Below are experts of layer 10 (counted from 0) of a mixture-of-experts language model. Rows are named router (the router's row for the expert) and show model dimensions 112-223. Each number is 128 + 24 x the weight over its row's rms, rounded and kept within 0 to 255. Numbers have three digits each.
After each expert's rows: "gets" lists some tokens that make up at least twice as much of what it gets as of all text; "comes after" lists some tokens at least twice as common just before its tokens as in all text. This comes from a sample of Wikipedia text that the model never trained on. Tokens count by the router's weight.

# expert 125
router:135137145084094120131105124120135142150100141142125142134153116126123104138145085148161100098154112145143091168100105143139191132115092083123117159153120146142129117107120150103167177104161129179144134141114116149153124139159098119147165150168150136157142111091125149115132153152140112129134172148157131108137087109101097114136151137126
gets: " |", ";", ":", ");", " 0;", "s:"
comes after: " ", " 0", " —", ")", " 1", "%"

# expert 100
router:154134128179129136145172154143128125181101111111110171116148088135114102112140143172147109116134130142093120110158159133110109098138107134129106154127149115111149117138117099160105156088152121151163139108161144113104158150111108142136077164158164159136160132128089145129107142117105122100108095097122128068099133128096170166145104151178
gets: " |", "|", "on", " John", ";", " on"
comes after: "\n", "|", " 0", " 1", " 2", " 5"

# expert 84
router:129127087113109089089160148139112139098167141097139119117169104135106155136157131098138150112147122071142109138139171181108164105173138147095163146118129084063147093114100135146131169162137157127124124114092159138141171116110094134116142158154140128075131141122159123138152163161104143170127138165101146146134103143122122119131126153097
gets: "-", " of", " by", " |", ":", " as"
comes after: "\n", " served", "ed", " Succeeded", " University", " Preceded"

# expert 30
router:121130143092138100200113127129107140096126082151137151151138117129100141127112122092123131180143164178111133151153119136116087145144096134143127148096150125125151117127173134133140112138164146098130167096115142155144151145084111145132160127118156160164138088109130136138137135152088144163109120086153144133108123127113133112130099106127
gets: " New", " at", " United", " T", " South", " North"
comes after: " in", " the", ",", " of", "|", " at"

# expert 51
router:126121149161170121174127111096108144150118133100139083172137145162107127156088123159121150162137082113112126157126114138095145119154117091145107145145125120099164137104165155104134163110083096093087125121127111119161126146132134113159141100125109106123134173144157111099117110101112133145098176166117142122145152095165144128114176115139
gets: " the", " a", " A", " The", "A", " an"
comes after: " of", " in", " as", " on", " to", " with"

# expert 104
router:090110114151131119129137089094117098113087162096092147132097112119117123095093106158099134102118056132126162072165154111088130122101135073143170154159123118133108135137164156113134185122152114118134139103095133098121119122103119119145135152171131098126136098126093109145158112119154137121110130102121145135104106135147104101116117140138
gets: " B", " S", " s", " T", " K", " F"
comes after: " the", "-", " a", " and", " \"", " by"

# expert 55
router:133141144154115119103142111106130143142145126159106140096160106147141125113127092124112117152136161145124135119157110115160128137156138077106146129117156161135154091160175131134176153107166131138105126129127151098151075166124143119154153145095089151095127121139112143112120112113106114163160123137129125156100104100126152122137159147119
gets: " 1", "8", " 6", "7", " 0", " 8"
comes after: " |", "8", "6", " 6", "9", "|"

# expert 46
router:084117081162132118146116101108113077107153142101142123124074145115128126105083095107126140130169080121133174094163163163118147111116147053102172172112134123144118131139155123086123136129137132107126115128119097144108129140120124123146149153183155106154144150130130107164168097109151103149112100153082122148088131130133118117107133141128
gets: " G", " K", " B", " T", " M", " F"
comes after: " the", "-", " a", " of", " \"", " and"

# expert 2
router:166143123124084109177108178108116150133142099138148138119131084139154136168131107122136123092145137133149154140115123151144169085130097083102124107121107140146145137126111144087128144121107135170127143147141124094130102164110124119163181132147127122156111122145096136116152152174141125161160112128147121158135135154119116118114128139089
gets: " |", "|", " and", ",", ";", " ="
comes after: " ", " 0", " 1", ")", "%", " —"

# expert 105
router:139124110113122056144174136139145169119114147160136168149104124103157132119123142119096088146162158082114143168156168164107137136167159141128120150132109145110154096134118056141146151136115142115134139120092121122128129129113110080123129140175142089125104156153116088096125089126136106153105162128127120111138120137142083171105140142137
gets: " the", " other", " his", " all", " first", " with"
comes after: " the", " of", " and", " in", " to", " with"

# expert 88
router:104124115141130163127130147107131138140135162142094109123091117147128116128104095137104123085127113082125114122124119111139138092111123057153176147142174134169092161119171118122130113137093098142126148080165100157173082124152181171130126119174117144158171103107093129122097122185112141121101116090095134153113135111120128122149117127090
gets: " p", " P", " L", " l", " T", " t"
comes after: " the", " a", " and", " to", " The", "'s"

# expert 103
router:097121140147149140145121130168111138093125144119146163126146138154109135115085128117132132154164136180137140112136170107131107103122110139155104126092102118118160109116125166173105109136127110168139111165140134148179114140098160120124181161102150127135083131142109133139131147113118121145103094141087145132101110117150120127155129105127
gets: "6", "9", "7", "8", "4", " 197"
comes after: " |", "|", " in", " 197", " 196", " (19"

# expert 16
router:096144139129147132133118177120116096171103159148126100086119100153120134106166126113142089111162114120114130084106120093128119136105138130130097163132133147127127083140135154171080163118126150133110169127136150096122090155127128131095094136120144100139162150149094152121161151106130106099108126128111136071131139133116174168121172110165
gets: " |", "|", " 3", " 1", " 0", " 2"
comes after: " |", "\n", "|", " ", " on", " 1"

# expert 32
router:130126140137186128135126107137150137139094139156153161154158132155134070100101139151115117163159177109128156106119096098127127142154106169121164100103125130123132171107132140116116107131125160081142113148127175109114185146127132178123064123127123155128140110145123148128123153174144097120165112101155100157095128115148111088104112128122
gets: " ", ".", " —", "ch", ")", " of"
comes after: " |", "|", " 6", " ±", " ·", " 3"

# expert 48
router:067109129154127081127169167127093116106129148119138160143142166171093160132123128126150132121152139081106117085164098141101155102098114123107136103097108115133130099131158164128139108162121094116098135132080107143183121103135113098130158124164079108138104127098187119087166125139134190167111105112145110132130171091160139160137149098158
gets: " the", "|", " The", "The", " a", " his"
comes after: " of", "\n", " in", " to", " at", " for"

# expert 58
router:116147078132149143124144145155110133150130111130164112148135142150125153161146128128163125134155133129161112122126131086147142122165115142143112119130121102133111113103149108098076147149116129089135180090082157137097116139139074162151135135134124166111080179105125121121117131101173110149111110158133112105120138081121143133136121144161
gets: " ", " end", " comm", " Comm", " part", " ob"
comes after: " |", "|", " the", " was", " a", ";"

# expert 27
router:141147130122126106131144134125125142111136131112161153110141106139146127117129148146116144092112136131158138148151105139099113153143127153151136151167120138086168089136101151195118159151143157104112131112150119105128142124117075137129151114136154164121136142121095131137123211129109129116091119133152166149166137156128125116140126152116
gets: " |", "-", "|", ":", ";", " by"
comes after: "\n", " University", "\"", ")", " DF", " MF"

# expert 127
router:114109109141138168140112113094119109120119086133130134141095132170146126150096168175145120125131128163134118092123168152119153137160086161144131068076123154160149106126103107132158144121116121144168146113140105078142113141115158123115100141088073151125162138107133101122113112102119153094110123133169111129160143193113115127118153118145
gets: " ", " be", " was", " also", " is", " it"
comes after: " |", " ", "|", " ("

# expert 21
router:126179154143102120132143114144109139125130133148158110104144091174099152115151111152141114139143154100117121110141147126076119124162146120182132122087121145136115110100090144103100122106199154122099150091128135127192166099167137166146096088162108099126176105109111107155164127106154132116111109082111156104160130121077132118143143135164
gets: "-", " |", "|", "\n", "==", " ("
comes after: "\n", " ", " Candidate", " Title", " Votes", " MPC"

# expert 76
router:057102107147138121102178129115124154123161131116138113134149120123107193147117155122122127145091093115096097102139116136118107127155123132150109096133105131107127102166138112137135162122116119108075133135140117128154120081172162147133144138168098103132132153156135137102147120151162134145096128124110119111149116186163150182170131120152
gets: " the", "'s", " his", " The", " and", " their"
comes after: " of", " in", " for", " with", " on", "."

# expert 43
router:132161147109160134102167089087139097120124154135142081137118166131130086141102083147125124092124156098079126140096139130159080131104146133110167154142159130120139141147150118125096150134117163120118107118126166124179123123141120143125091141126113099137161166127153161082147151107111111152118151103114102096088139145080121119169100126151
gets: "\n", ".", "==", "===", "s.", " coll"
comes after: "\n", " |", ".", "==", ")", " =="

# expert 60
router:164148153150129129111170157108132111132106124141140141159123154148161126139108131133140132116075153119109143161158163143170092139131156145115153143164183140111169073144142104119134157153095143131140117129134142128157137114178095124079107150093083097160163100094116136092129143133112106097093137104148077151095144140101119115174133162127
gets: "\n", "==", "===", ".", "M", "–"
comes after: "\n", " |", ".", "==", " ==", ")"

# expert 45
router:162119158123123139111128118121159160115136087121140110159126107148155164115157109148105097100191175113138122089115148149143132134169109128109138158140143128091140095095112170102154163130184124161121121082157138105149126070150088169117148093125076111130095096165140103125126163158139166133149101143114097104144116085119134105128154158105
gets: " |", ":", ";", "\n", " /", "-"
comes after: "\n", " ", ")", " 0", "%", "1"

# expert 18
router:132105142090112170117163109153160114150139167142120152159089159108129132110122097152108104122095129116161110118145103151140152144109101137150135148122096145073094152133137165162146173082100146085095148110142096088114139113113128184163137117129143160111090134163090089115145115101157122129141154091110115144110164101085121162127176151133
gets: " N", " n", "n", "N", "\n", " "
comes after: " |", ";", " \"", "iet", "U", " ESP"

# expert 74
router:150123152140083144112148089107086099096143113124111118104127123115126127127170113146125117154127152133082124126119117096160121123150167142132104111097123105144128084150125111115120138159119155103116117098118121132145138093123129141146120171102076184131141111106144122113105114119137096132141105085122109129085084145119073169139153118151
gets: " ", " (", " 19", " (1", " 202", " (19"
comes after: " |", "|", " in", " (19", "In", " March"

# expert 96
router:112168134144116167141188143124107142150120145120106139115122166139094123157112108105140157138145146158124130133170076101101110107158148113100103127157078127152134127134130130155162124114134147116101140154159122088123159102119105152143140157104116168133103104133132150171142168113113128152121096082130144135102118122144148123161134141140
gets: "|", " 197", " 198", " 201", " 196", " March"
comes after: "\n", " in", " 2", "|", "In", " In"

# expert 36
router:102141153120088130120163109139148099123108141136083116102135145125133119127119095136100142146146148127142122113145132092148103128134152117099129110114108126158139088157169157155156144112138119181064092118154146083148098160138154106132167153117104153093127106155112134125164165123127127178141134128134120151109122119154132093166162150113
gets: "6", "8", "7", "9", " 6", "0"
comes after: " |", "8", "6", "|", "9", "7"

# expert 53
router:117152149088145133108094115146101147118148129154129070144112151172163145128083137092116103114127116118118149099118161134143106111118130141085128118142090107147114065155124160122104135118107070180145138126143121163138142119123143106099134100117108086145113129101106118137098114151157118158164135145121118111084155166107152104129120139173
gets: "\n", "==", " ==", " =", "===", " ==="
comes after: "-", "\n", " =", ")", "==", " /"

# expert 50
router:125121153127177144118172151129119147129129137123110129165110111118129155109127149148133147103102118090101155140151104182127158099130125101131134126131133164129127156128144092138117193154100132122100108124123127122191106149136148134132099179188128104075166135110083133093117167084090075167100116120101124105140132129133109106153110106138
gets: "\n", " that", ".", " \"", ",", " as"
comes after: "\n", ".", ",", "==", " 201", " =="

# expert 108
router:144128163105102175120126130126138125152125171152150131157151102161107120090134144133119106113130145152116120079128121130110101147118090149146117092095131157158144169121168156144092140133136132073125117093103150079114112143122137147138115119117140153090137118158130141118105179113132113134151102121112114110116124135121173097118138168125
gets: " ", " 0", " —", ")", "%", " 1"
comes after: " |", "|", " 6", ".4", "8", " 1"

# expert 12
router:110130168089117150155094107168105149136141149111180093162099160119111111155125139108107095164163157125109167129119119155123130135121206140147121136123137123138146095127116167165067131116120135156152155092154130088116100128134129158091093128141136116129125131125143139150127137104147098102125109066103106123126118150094145111162083133164
gets: "\n", "===", " season", " Go", "==", " *"
comes after: "\n", " |", "==", ".", "|", "==="

# expert 110
router:124130146148116154139128143094116155135104145129149138110121112150111128131120113134102071110100147120100169132095125154142147127154117098135133174149175128148121079107113178163107164132146165137102149128102139102172155133170104134146124134154122132136119132132115149089130162164098126084142137181133109077151128126123157119092151144133
gets: " |", "|", ":", "===", ";", " /"
comes after: "\n", " ", " 0", ")", " 1", " —"

# expert 121
router:108091135148167110116144133122108128138104134114157137154130147172098144157122116109120117122108115106118116104137100160093082132149151103161129105145105123103148108141168159103145167166131087088115167118100117088133143103160188139133132114123079082133114138156122137120105123143141111137100148151071107134182147129151157168134127114161
gets: " the", " a", " and", " The", " an", " of"
comes after: " of", " in", " to", " with", " on", " for"

# expert 81
router:081139092120089161145153151127107152145144130087128124096130115062142119101100140140141133128160102115107138100130124123141123116105132110145148142153145104120118166130120133123118119092147113169138112115133108072148155113132133099140184097121155115142148123119179120135117102149161117139127113129143115114144131108162098072120113134095
gets: " C", " F", " D", " H", " f", " c"
comes after: " the", "-", " of", " and", ":", " a"

# expert 62
router:102148139134142156141150107126122122152104128171102155109150118154116097090132140167108148166162151138118104132128121088157137123121119064118122107098119147108147101123182142151179116128161135152125119124147181125185090156080145129126121151075138137100091094164108138144119163119137088117134119154134110126132083110153141116182125116114
gets: " 2", " 6", " 1", " 0", " 7", "8"
comes after: " |", "|", ":", " 6", ";", " 7"